Below are experts of layer 7 (counted from 0) of a mixture-of-experts language model. Rows are named router (the router's row for the expert) and show model dimensions 0-255. Each number is 500 + 25 x the weight over its row's rms, rounded and kept within 0 to 999. Numbers have three digits each.
After each expert's rows: "comes before" lists some tokens at least twice as common just after its tokens as in all text; "comes after" lists some tokens at least twice as common just before its tokens as in all text. This comes from a sample of Wikipedia text that the model never trained on. Tokens count by the router's weight.

# expert 71
router:530499534460474499475503486432502489484492511493501496506522493514436522486522522501497482503506516497567501464499510525477478518541477504499508483438512508490479540529516510512472473504526501511491468453494505474500473512486457492512458494455502526514489488513499423484472501505506521508528502486505508512467472532479476506501494548479444502550548463496471496497496489494505529522519507481511516483492481474491539489470474461485485538482466533499487486505464492481484520512478502534460466485542520477503520535529516525503557459511504551536491464468480507470535495522487505448538452528481476467498477522496533553530507445497490486479488519533527462512482533533476536512565530503473536503512513530516506506473500493516501492479495514533527511493531522512498498481507526
comes before: " of", ".", ",", " and", " in", " was"
comes after: " the", " his", "'s", " a", " The", " her"

# expert 52
router:514480532475518487461530563529526535537510509458467484514486496469513476493526519507538469521484478464470474487503478476502529466505539486495483482472506502481478506509494475472546479555512526538547458508534542460502495490489524532495496517512466484467509515456487498498500499464470485481500492516469513491553501460552493513525446497495508445532485486497492481459511523516512519480485514496500526440544519495494488506511487481476513518513516472480491497466479481522464466514508525535482504491504482470514543430544526543488492538471457493458480518477537481529511469474529517462496466516494513491515501525501456488522500482483479464480516521484503519511531506475499497525499501474468530492506479465506456497495498486488494468472455467461506455507500545476474546500494507
comes before: " the", " a", " he", " well", " it", " they"
comes after: ".", ",", "\n", " that", " However", " \""

# expert 54
router:490475495506439488497499462499457489505494487536455509492516535550481463464558518546477482467449479525462552530542459497495527498482451512474509494536493555488475524512521510523465540511460544469488456469471512516483539512548505481515494489497480504539496481491477490514523499503498499487469471538503550498485479492484487450445536522490446541474488516498516568523494503489524447507523503517477524493546460519502506508503508505498505498481511518497559522504515497516535461483525459481510527488518521475517505536453473524499502504500484498502519456506484513515493489529443494507509509477475487524493511506534505485502470498487531531472495513488533472492478517488538525490521493528503523516472450521502531499485476530481488475491504515469523496533489499501478499481535474
comes before: ":", " |", "=", " career", "==", "==="
comes after: "\n", "-", " |", "==", "|", " "

# expert 74
router:527496511525485504482498531475512475497489483525540483522459451482470527520525523468498496505513518492517527456502480435502484476507477508557499464459472480525463514488500546513443497488516467531499533481508506495476508488479476466510467458515562514501500488547493461518460483525524503487551492499480500503504484536514469498556518512509460499555531481521508495521467494529535528500539476470498488528515511472518569480513502471494460526478454477497497522494473500475540493494513489508485481504502548492509519521492529483499545522490518496571465474467502508503567458502513503469473494517521516527471473502497520480511476452498475472500495500471510474516490537509502531527504522513447469513497526537475488514463499503515500502498491515530511482494499497506515492429482474
comes before: " of", ".", ",", " in", " and", " for"
comes after: " the", " The", " a", "'s", "The", " United"

# expert 15
router:468485493544524500519480494520524502507535462546477531503490492515504504493495458511553511512503443494511510471539482467499488443490477472529471483494492500501501489481484525489553491469506494475455513468488436472512504452504512511516474488488482490484499449467506536524478509519522520492506476491494478489526520501529489543468523503521512495467471531550519502464522504509514499484516452493517461483506471480528461485524540504488547543512465511522510528538525457470547480496495492453515523474462467558528538505507479547513508487514503515481522509489494469480497456513529521494526527471535491499495524486445574505490479491533473495494500462522489530501532495517494485506480496507469522500516538538516511505493461502504531470471482477511491468439494462480472511504495538
comes before: " |", "|", " States", ",", "–", "1"
comes after: ",", " |", ".", "–", "|", ":"

# expert 67
router:515480483485507523539469483485528509546511444473519456501457496521489516528482496503485520497495514510490530488474439519510548473519514523539507505508500509535523474476497488453530519553516447525522559488539491477520538499466503500505496508508524549537470506512483483515453475482533514488512479495474502485532535500476526494472458512479538472543490506508503446525497501475512484507500503493520528526462516505493545520502503513505521513538499456531518466506485492484533475448493532465480485490549516505504511491476510458473481527479433489486493487466522515459517490483530492454488474489515521477485470487509481512523453488504493476524496478516515437493512503475538526516529468484450526511486514457492462505494514480531478495442459533497538517520529526504501503512492474
comes before: " to", " the", " by", " in", " a", " with"
comes after: " to", " was", " in", " for", " and", " is"

# expert 69
router:488472497514497507527489494457513472540472456524472509489454509484461480470551534507531459481494495498499531498515460470506515507533472459509500467511502545509511469467456481512481550478537553506486491473467497489495509484465466484515471502476517496495486480535467484500517463507502519498522472555491533537504524528487486497512509505488466522466479512502557514536486542474539447564497479525476506495501519515521534544517465482482551489480505477534553522476536493507501514491527511467537527475522539523501445510467520484505510529510468497507472497491488522518526491477476499463515522479457539518464473490525527494504499500521485480515481524504516481511575480465486519511540527500515518536499512490473509562492482488520514502513487491471506490544509499519491538472502518
comes before: " |", ":", " of", "–", " 1", "}"
comes after: " |", " a", "|", " Total", " ·", " ("

# expert 30
router:475507497488539517472523445477517521461525492475479499491515482460529532528500509472500482493502512511515528577494416557489532497501529511492496533487519514527495463517444486528545523557533509510520501522536501480503525487512491503482481475521499515515477552482498482474499508462514519482459508428501499470540528475481515480470507532477563503526471545522476474495546513478481496522516495483486507547542519514490553521505490503516509525522494520458501476478486469508490487477535504475522498521503515475513522509481520468503485536466504495482495465466522491535478541460502499503480456503523466507501515501517451477492490491502481506501518471500488460532522499488535537501509486505503504529508483435510458520506471462491493498489466499492485517501525499458480504519463457
comes before: " the", " a", " to", " his", " its", " this"
comes after: ",", ".", " and", " was", "ed", " released"

# expert 5
router:564509505533472501550533491526508490518524497536518449509518502504545478488497543545534499511506497476458476506525538462498508511478492464506499451511485526500482537450495482493521497473494535517516513535507526495484523492505540482516494473461504454487488475500435516512552505536470505481503539500465518534509477479472524485465464515514479490493513490449478502513507499521490477457533481524490481514501479509477509533486526453457491551467482511508524510489517464464540516492487495507490521525474516508476502498501466494519491515539511474479548495527506487533506470512471529519485540491513527531506488498481502476518532509472501511550519429491521567464489488512518476525430491484501481527469476503472533470488535537490512487496470513470485500521489485510453501510473529
comes before: "\n", "-", "|", " ", ";", " —"
comes after: " |", ")", " ", ";", "\"", ":"

# expert 22
router:423463468503432526468476501522455487519525496531468525489506473507476491494531521523538500481515471482452480520519459482495468524504481463488488478521494526524514464517532441486437484504496526510499510499484551534498534459474462509498505468514488533507465530473523444549481500513488475479490494518512511504499474488557506492455571483516474525486520503509468481468515490539517497503527547488484501489518471518475480498503510498490530476497495491472509520548508514525519509497498475490498530478488513471523487522464504450471482532480494487506531473523508501495543499523530512492468529497526506498517474510473469480507488479507503517510530476446505542477516495476488492518495506516488515503498509453498513466445500561536487474470510477483546489489510512496466486457537534
comes before: "==", "\n", " ==", "===", "See", " ==="
comes after: "\n", "==", "===", "See", " =", "Personal"

# expert 65
router:486490546482480510483487480500492461477524530520519556489496509529485523488490470478499495504498520496486490454502493518471509438515510481509512511489442499514505482490509471518494466469507501523481477478476474500506519460484536551511490510517451522544522453491527500516514514526499537530482476501464504501494514494560509504483453530510481485485482505539514537504459505505538507523535520491476459515529503529520460516568497500495500537511444493469488501519503514492491525455494489502527547448494490523513503493477487522478518468515494554456493481514534499518501491508528486490487514510535530468507527499492505516536446501506528486553494466516489527434543479495504506503487472542491543528460490474482529540478485438529479484526505498516504468476497489487538465480472555
comes before: " |", " 0", " −", " 1", " +", " "
comes after: " |", " 0", "0", "1", " —", " 1"

# expert 64
router:524519505524512510480457471498530511546528443522518481462498505520461473497538508524499513526483498488469469483535498474484486497458510515472470483514496525499479534469507456513560526468493511489482463526489499490499549516480465452518496502477501462501475528548471537478526479515506537520476519515552535509475499522531483516487443511490534513476499491455539500542519491483490488459519504510466532458517482536522494534500491487477548478494476475507556493481497456478488482473499535516491524472493473473527467510470526507501534482502493479515545496548468488507502485509497506461489498488510529540505511531541523484543506540529506458543489521491456533511504495490485503471531540500499522520501465504466519496493540496489471520474468498490537499540477453494545531482508503
comes before: " ", " |", "\n", " %", " Votes", " 1"
comes after: " ", " |", " Candidate", " Votes", ")", "%"

# expert 60
router:501512483511479457516519475475504455492521456548469521512522547507467480526480502467420491468522518488489528491551510500468511473492472507479450486476468525486495517498513563510473516462521511512494485478467481508483509496473495486524492505482556507482525462507462508520520510528530518476506526542467447524494505477466487523525541499523507494519487488508490528520514473512519506483490499542533509529509501473494535536508495488454525550453489514509538502499507468472515505508487504479514501489448493522457502481462478504530541492499507508512497512450521527495513457498503452475517527466498520519504496502421518496512497515484495516529502506526486491449455516503478543550533498543505525510500484511545526511473477540513495500448489532484500542521511470533500487476509527
comes before: ":", "\n", "°", " (", ")", "′"
comes after: ".", ":", "-", " •", "°", " sq"

# expert 9
router:573511555517471528525523482483479482465509495511515482468495530527502482507509528539500478523473531489508504535482535498490506504494486512510488483503498490528512475486497506534516524413546518501555517502460521519445514460510494547472498533467479485486514505474481545432494503518480489531576532481537506517530521539492565479516523494513464535453499517478483499520525529502493472485479481458528490521507466516535485494484510487479460506486509519501504526489541467542496492488494500525507528530503529486505507527462491513542461510490539477485515506506491523501448477542549483497495489498500474511495548500504495502496524515520479528491560494500509531488519507474517471484511481459485547469489460490519525487502476529517494503498500517528509518489496502497528488468443483
comes before: ")", " |", "″", "}", "\"", " Billboard"
comes after: " (", " \"", "-", "|", "/", "′"

# expert 37
router:513536474534499502483465459521485518510519521486477510487507533499500484501499459529530504492488512487474518483537513463470481494493511487456476461503502524505457498481487486450553487453506502545466490530529473490476550453494490541490497482485497515519482467519525491536538477512514502499472527500529557543519481501534502481458536519528547489483475483499531494488518500489485469489527473506480480475543493524495524493512483499476534537514477456493533522498518499472483477445520511533496532523471446517535506505505478511515497491490499489531498513545548482511533505514495483496493499509493524541542525485503524506489415505495494460558489529506490560520489480480467479480481520475533501510492490522490515533502503494479519461487532528518537435486470467450524516513508534
comes before: "|", "\n", " ", " 1", " 0", " 2"
comes after: "\n", " |", ".", ")", "|---|---|---|---|---|", "|---|---|---|---|---|---|"

# expert 78
router:475501485543509510500513513513463498506519499559527503502522508477490524491532489511485510520425501480478480535523469515545440455520494516483538515524491524505498511509495539475531491498530505494447476488482445476451519493530493509510534550465525473496534507510558530510497476541477502489515496523491515504520497516475490486491486516530471513484486471514528526460528501515539451509477489512500490492482465466505531516515512528511517487501516500536509501507537521521518478518507482479497527477502481544464480496560435521514495476485487475479549471474515474470483538482457480497478471473524468526497525498508516554496518473521534483463532510474543490466505508497546459476490514505496486493512508540506574504518541533530470467528464472513487508512488521516471492513519485
comes before: " |", "0", "1", ")", "2", " mi"
comes after: " |", " (", " 1", " /", ":", " 2"

# expert 49
router:482490484523513519499459528503540469487527554509498476451518500498495523509477457510556524490506485463514500501471516510489455462446550460498493467511528501498508484518474498475519468506509495513518479476557472486527495528493577511517501525485485507470500474512508541501531522516534509490467482519518515485475534521514536527508470525528494533476461523513491492485530470536509451478512502484457462515496522516491480470509532473452478469489452493482499525550488487476515496480519442483531473486513473520508511495516491493521530483538516505506495544485492476505519468490525503535477507501523492485499528498476508494493491522511516485517520510515455568532453441517478523469449473531502499454522500524501490494480488501496555502489504540457509505544506516469483463508455507
comes before: "|", " |", ",", "-", " (", "–"
comes after: " |", ")", "ag", "u", "as", "ab"

# expert 28
router:464470519494500487482461470505512532496503463543544542514462495497470505492458518467469499532511550475483552507479466483466515460484500479524511497484490493491530530481508547505500476568523497519517495544514474480519481522479482494493510544480495522496491536483479477491462478479524540500529462540481532532497517508517532541497467527484488469446497491495494509518473509496504481478510513468534516530491532475535525504511528463514500543489503476484504486488486509474511499509492511503536500479505537520515498487504519462501475494512502512478457516502494524543484480512534453463525469480497498481504467507483462516545498467468508489511495516538476415483513534488554556502532506515475556454517516483509489499478507470537486562471485454529510528517522491492499523484478483
comes before: " to", "ly", " by", " in", " for", " of"
comes after: " a", " was", " is", " be", " are", " were"